{
  "norm": "rmsnorm",
  "norm_eps": 1e-05,
  "doc_mask": false,
  "train_tokens": 321800000
}
Below are experts of layer 6 (counted from 0) of a mixture-of-experts language model. Rows are named router (the router's row for the expert), gate (a neuron's input weights, with its number), up (a neuron's input weights, with its number) and show model dimensions 128-191. Each number is 200 + 20 x the weight over its row's rms, rounded and kept within 0 to 999.
After each expert's rows: "mostly gets" lists some tokens that are sent to it at least half of the time. This comes from a sample of Wikipedia text that the model never trained on.

# expert 19
router,189,192,190,211,202,171,185,169,197,208,183,185,197,183,215,151,224,200,188,154,176,193,180,214,205,181,230,186,209,230,218,173,193,196,213,207,204,205,226,195,194,157,171,168,185,189,208,167,212,215,191,211,178,187,224,181,215,167,211,211,201,213,199,176
gate0,217,220,153,235,206,213,193,197,188,234,220,233,201,200,185,212,193,159,215,198,221,207,200,222,175,188,172,174,192,204,196,208,201,193,199,183,224,218,220,180,210,216,199,195,220,248,220,219,191,182,236,193,207,217,194,224,181,204,230,201,176,179,206,228
up0,207,191,222,215,205,192,185,189,212,174,183,220,216,186,170,199,198,201,164,251,175,212,173,185,186,186,214,218,202,211,187,195,211,220,195,219,185,230,192,205,195,232,202,194,231,188,214,173,224,176,215,190,254,206,217,190,199,174,207,203,183,196,193,242
mostly gets: " M", " Ch", " T", " K", " Tr", " P"

# expert 37
router,192,183,189,229,222,180,196,180,218,199,179,173,192,204,214,185,226,183,220,176,176,223,183,224,190,173,201,203,209,212,228,184,216,207,188,201,203,204,246,187,199,153,230,190,209,205,191,169,247,207,223,205,192,185,201,185,187,186,198,224,197,208,206,191
gate0,182,154,186,210,213,211,196,207,177,200,208,179,222,177,206,201,173,217,222,219,173,203,181,147,206,206,236,202,224,210,199,187,220,231,188,193,216,231,199,210,203,224,222,190,197,195,184,241,209,190,217,220,187,202,187,168,200,189,196,235,159,167,221,213
up0,178,163,202,221,237,216,209,201,184,196,235,178,221,179,190,193,177,222,179,211,184,218,197,158,180,238,243,168,232,203,215,184,213,225,212,185,209,238,202,237,222,203,214,220,204,166,182,248,199,192,205,210,174,220,188,157,206,185,188,210,190,172,218,193
mostly gets: "===", " ===", "====", "\n", " non", " re"

# expert 74
router,195,188,206,211,205,204,196,191,206,173,192,179,213,227,182,178,224,195,191,183,207,223,183,206,182,170,198,205,192,193,210,181,217,174,196,195,206,222,206,195,224,186,196,200,207,189,208,213,218,204,198,223,191,211,222,228,223,154,215,229,188,214,217,210
gate0,203,207,186,202,196,244,203,210,194,152,209,178,223,171,175,211,206,215,206,179,222,181,193,170,166,256,180,186,193,195,194,155,190,191,191,177,212,219,197,232,192,200,205,183,168,179,193,199,240,216,183,223,167,216,193,201,242,204,222,162,178,220,191,204
up0,208,212,242,226,182,172,208,184,215,190,188,185,206,225,202,173,199,225,170,181,194,164,200,240,220,176,164,224,193,217,190,192,186,199,182,183,188,213,194,211,246,238,174,228,192,214,192,242,185,161,236,179,219,215,186,182,198,198,213,224,232,232,238,199
mostly gets: "i", "on", "an", "in", "ia", "er"

# expert 61
router,223,234,210,217,215,174,237,177,207,190,181,193,217,222,206,146,228,195,197,150,218,190,187,251,221,176,219,206,209,191,182,183,175,211,192,203,196,208,218,190,185,207,172,164,198,205,201,220,223,190,197,230,210,195,217,175,206,177,227,204,204,222,209,196
gate0,209,209,170,219,204,178,214,236,208,167,193,249,208,210,191,171,210,167,226,209,220,233,151,186,193,177,190,219,188,186,193,192,216,208,177,219,194,183,181,163,179,163,230,181,192,220,185,187,183,166,196,236,177,200,222,210,201,213,150,216,193,197,219,217
up0,186,207,225,172,194,229,207,162,200,244,207,177,212,186,201,233,157,222,162,180,166,186,238,224,187,200,222,205,219,219,181,203,184,183,220,189,204,211,219,204,228,204,185,207,217,212,228,202,193,217,210,157,244,232,187,191,210,190,219,218,212,205,209,173
mostly gets: " World", " building", " people", " being", " what", " several"

# expert 41
router,204,183,223,205,202,191,201,187,209,191,185,201,208,217,195,189,210,192,206,201,208,195,205,214,180,182,197,197,227,201,198,180,184,175,205,181,202,182,245,195,218,212,198,191,196,226,227,179,203,216,210,218,196,176,242,213,194,163,196,217,213,216,198,174
gate0,189,183,191,180,202,225,188,208,228,189,217,208,225,172,195,208,219,239,228,178,181,195,190,213,228,197,201,192,161,219,207,219,215,207,240,222,218,217,216,186,216,202,223,221,197,195,169,197,224,209,198,215,191,167,209,178,188,198,151,215,218,190,215,200
up0,201,237,205,205,195,173,235,203,215,209,179,193,175,213,204,195,187,171,226,236,206,170,203,181,200,188,177,187,195,173,210,186,185,168,230,183,216,208,199,161,212,208,192,190,172,210,220,171,182,166,190,179,205,199,197,214,202,158,220,245,212,178,185,243
mostly gets: " University", " government", " Department", " service", " School", " political"

# expert 21
router,205,197,197,217,220,165,192,203,185,175,170,183,166,217,197,201,214,219,197,197,202,217,204,196,207,162,200,204,220,207,197,197,209,196,172,184,197,164,227,189,234,193,184,207,180,186,214,193,181,210,207,234,199,205,177,214,201,157,192,215,208,221,205,194
gate0,210,199,187,200,169,195,178,171,237,184,178,169,200,209,252,193,211,223,211,174,202,223,208,181,187,201,188,186,207,231,203,196,219,207,228,224,215,234,226,196,196,176,221,222,214,225,193,217,218,227,216,230,166,189,251,184,225,192,195,207,210,186,174,195
up0,225,194,207,171,196,206,220,190,228,255,213,212,190,196,195,196,180,177,215,196,197,193,177,202,227,212,203,206,193,186,207,219,203,177,163,203,148,182,220,213,177,203,195,188,174,176,187,183,201,157,186,202,207,212,211,220,206,210,202,201,182,204,232,212
mostly gets: " town", " home", " village", " community", " Town", "ial"

# expert 56
router,208,165,207,240,200,222,203,213,242,187,179,184,192,194,167,181,204,192,212,160,170,202,166,223,188,202,203,208,205,232,200,212,207,228,209,214,190,246,207,188,172,170,205,172,198,202,233,200,182,190,205,178,198,244,223,220,197,203,209,192,196,236,231,176
gate0,186,189,214,183,229,229,199,194,203,192,158,179,221,204,217,213,174,207,223,207,227,182,189,201,221,192,220,215,172,226,152,227,210,212,197,224,174,199,177,196,194,178,218,216,214,209,209,237,187,218,197,194,189,187,209,195,187,192,215,183,230,202,204,214
up0,180,186,195,180,148,196,188,197,230,196,209,193,202,211,171,201,232,177,186,210,192,195,195,241,211,196,213,211,156,198,229,196,213,222,216,197,222,197,208,202,168,202,178,208,207,175,214,202,183,181,187,213,206,202,200,184,193,164,202,200,214,203,204,210
mostly gets: " and", " or", " but", " &", " 25", " 24"

# expert 62
router,205,198,200,210,203,169,190,177,239,183,197,205,185,182,195,200,184,213,176,165,154,187,201,235,213,152,233,222,227,197,184,178,192,170,187,187,198,194,254,198,193,225,180,180,194,199,177,208,191,201,176,197,217,227,214,201,225,157,220,216,165,202,200,217
gate0,178,219,177,185,197,200,186,169,191,171,211,191,210,194,209,215,197,148,196,192,230,223,188,165,188,198,181,193,195,229,187,220,201,234,195,190,207,170,199,216,212,185,231,227,208,192,217,189,222,147,206,185,215,226,191,185,237,161,194,210,192,212,198,222
up0,215,216,165,206,208,216,199,220,187,197,196,204,179,203,190,229,198,222,216,205,204,175,201,213,217,200,164,190,203,182,198,201,185,177,187,180,204,182,194,215,206,184,178,244,195,204,198,203,188,191,175,208,233,222,180,189,225,212,189,238,197,194,201,204
mostly gets: " but", ").", ".", "\".", " while", ".\""

# expert 11
router,192,182,179,233,164,180,227,186,215,202,201,202,210,210,205,191,215,187,181,167,170,185,191,193,206,204,200,223,208,234,196,183,194,196,198,215,189,166,230,207,195,178,203,190,201,213,229,186,223,187,211,186,212,191,237,191,220,176,208,233,159,216,206,201
gate0,187,190,217,184,211,201,167,186,216,208,243,206,202,226,181,214,202,217,189,184,222,183,204,193,235,205,186,242,211,239,206,193,193,195,236,236,208,201,216,182,182,197,176,158,210,231,204,217,193,168,178,167,205,225,194,199,245,206,194,198,188,212,205,231
up0,173,204,192,185,227,191,214,177,214,197,227,181,185,216,211,241,209,216,142,179,213,192,231,202,230,206,182,212,209,243,208,219,192,210,197,209,225,196,200,166,183,182,209,181,230,212,207,210,226,187,143,172,219,205,217,201,195,221,183,222,187,210,187,160
mostly gets: "\".", ".\"", " although", " because", " while", " whose"

# expert 38
router,194,261,192,222,200,180,211,175,202,185,168,179,203,212,189,169,202,195,181,162,190,153,190,232,202,185,206,210,221,213,184,197,201,184,202,207,173,208,225,171,210,194,160,206,204,179,193,233,197,227,205,198,227,205,212,211,207,134,229,205,208,213,217,193
gate0,203,214,187,202,205,206,219,227,220,217,248,187,202,183,200,216,188,190,209,210,167,209,203,168,167,196,200,202,229,208,171,219,241,225,216,248,222,199,240,200,187,217,214,221,218,162,185,236,180,181,179,208,193,178,187,196,207,198,199,197,165,215,216,203
up0,240,207,218,193,191,186,193,177,194,205,200,180,206,224,216,226,211,183,184,206,181,210,176,218,233,221,227,186,214,197,197,157,219,191,176,182,160,192,201,191,194,244,218,206,190,195,168,194,215,228,211,234,208,170,197,204,165,218,178,167,198,162,212,168
mostly gets: "ia", "k", "h", "ak", "ay", "um"

# expert 8
router,190,193,185,200,200,189,217,158,188,210,182,208,213,192,207,164,221,195,195,182,145,213,161,199,168,189,184,209,211,215,188,188,200,201,176,193,198,198,220,206,207,175,168,207,199,189,217,217,219,201,204,211,203,191,251,205,216,151,201,204,180,208,202,194
gate0,198,184,183,144,199,203,228,208,187,211,216,188,200,175,189,219,215,134,201,205,193,220,195,172,194,208,197,209,211,197,218,214,229,175,229,212,196,183,214,167,229,186,223,217,182,238,198,205,209,196,170,206,171,205,205,220,211,216,201,235,219,193,185,206
up0,193,225,222,181,202,208,213,159,145,215,167,194,191,210,205,210,198,191,176,200,222,239,234,225,169,197,191,217,222,207,211,225,214,207,203,240,219,166,214,170,222,216,214,224,209,197,187,192,219,181,198,200,176,166,195,169,242,186,227,204,220,213,213,187
mostly gets: "S", "C", " S", " F", " C", "H"

# expert 17
router,182,217,223,214,204,165,199,174,211,189,213,174,170,199,190,169,196,220,209,189,221,191,175,214,195,147,221,170,213,210,193,175,188,165,181,212,209,214,245,191,201,224,187,206,216,184,191,211,198,214,163,203,205,214,202,198,239,133,200,197,209,235,189,206
gate0,199,238,227,198,197,217,184,198,237,216,192,207,194,196,179,171,216,180,173,212,193,190,179,222,185,189,185,203,210,192,190,218,203,199,215,194,212,192,192,189,229,200,176,191,231,235,188,174,206,218,208,175,217,223,192,231,207,172,223,239,228,202,220,183
up0,187,179,199,152,194,180,241,188,202,205,164,193,231,202,201,217,184,230,173,233,202,220,188,211,209,242,229,187,203,200,198,216,234,218,207,232,216,221,196,217,190,223,213,209,227,146,186,210,178,198,181,217,230,237,211,182,178,208,189,197,164,210,222,186
mostly gets: "en", "in", "z", "us", "ad", "j"

# expert 57
router,202,219,175,222,220,173,195,194,214,166,189,198,171,209,209,164,207,206,184,183,202,182,181,201,211,197,202,193,214,228,197,201,213,193,171,234,187,214,243,199,218,201,199,175,187,181,205,223,232,226,161,196,198,167,240,175,216,155,194,197,180,195,177,220
gate0,191,179,166,191,227,224,186,195,206,210,189,204,156,193,228,201,210,217,217,218,221,196,253,215,215,205,213,219,204,210,186,201,201,200,211,154,182,191,219,201,184,200,172,185,192,244,232,196,206,227,219,179,233,219,179,211,155,166,222,216,207,194,173,188
up0,214,204,191,206,177,192,171,205,189,199,231,193,218,211,188,188,218,203,207,216,223,225,184,164,189,178,181,211,203,221,177,229,192,208,175,213,233,185,190,180,221,192,218,219,203,205,155,167,174,187,214,169,183,153,227,198,223,210,181,199,188,224,183,221
mostly gets: " f", " d", " c", " v", " n", " b"

# expert 39
router,219,239,195,217,212,173,214,184,199,177,198,199,179,235,196,181,225,207,199,154,215,208,214,205,223,178,192,212,235,228,165,195,166,218,197,194,177,203,204,181,211,185,167,191,205,214,215,210,207,201,205,183,203,210,192,194,213,161,184,207,216,207,191,181
gate0,169,184,182,206,195,160,180,192,194,217,203,221,215,189,199,189,207,159,201,164,184,232,138,193,219,202,208,200,233,215,182,208,202,208,183,189,182,204,190,196,186,223,206,171,163,197,179,186,200,170,213,230,164,234,173,186,225,196,194,264,140,197,210,198
up0,218,221,215,184,181,163,183,224,199,182,216,207,149,213,191,196,214,185,201,169,194,230,178,131,215,181,223,194,216,223,193,199,208,190,194,213,220,152,184,154,180,181,205,194,176,212,210,235,191,223,224,173,196,200,198,190,193,231,202,243,204,201,222,216
mostly gets: "E", " use", " used", " published", " found", " ft"

# expert 76
router,181,180,206,218,168,163,182,163,215,199,173,176,206,199,209,188,239,210,197,204,208,187,202,222,175,157,210,190,204,255,199,193,200,225,170,183,193,166,230,219,193,217,201,201,191,228,230,184,194,185,224,209,209,191,198,214,185,160,198,231,189,201,218,199
gate0,185,196,178,182,189,139,183,168,219,194,176,217,216,181,200,223,197,206,199,214,203,225,218,205,188,177,220,173,198,230,204,202,229,188,188,190,172,201,211,188,187,213,228,264,188,221,228,172,235,202,192,198,218,201,218,218,176,206,201,231,200,180,210,211
up0,186,174,225,200,194,149,205,199,193,231,204,212,177,200,186,235,185,172,159,188,218,207,181,170,213,218,187,198,229,239,203,201,250,184,206,191,194,222,226,185,219,208,197,204,187,199,212,187,254,194,193,199,186,195,229,234,193,232,181,203,155,201,194,216
mostly gets: " service", " work", " game", " day", " air", " fire"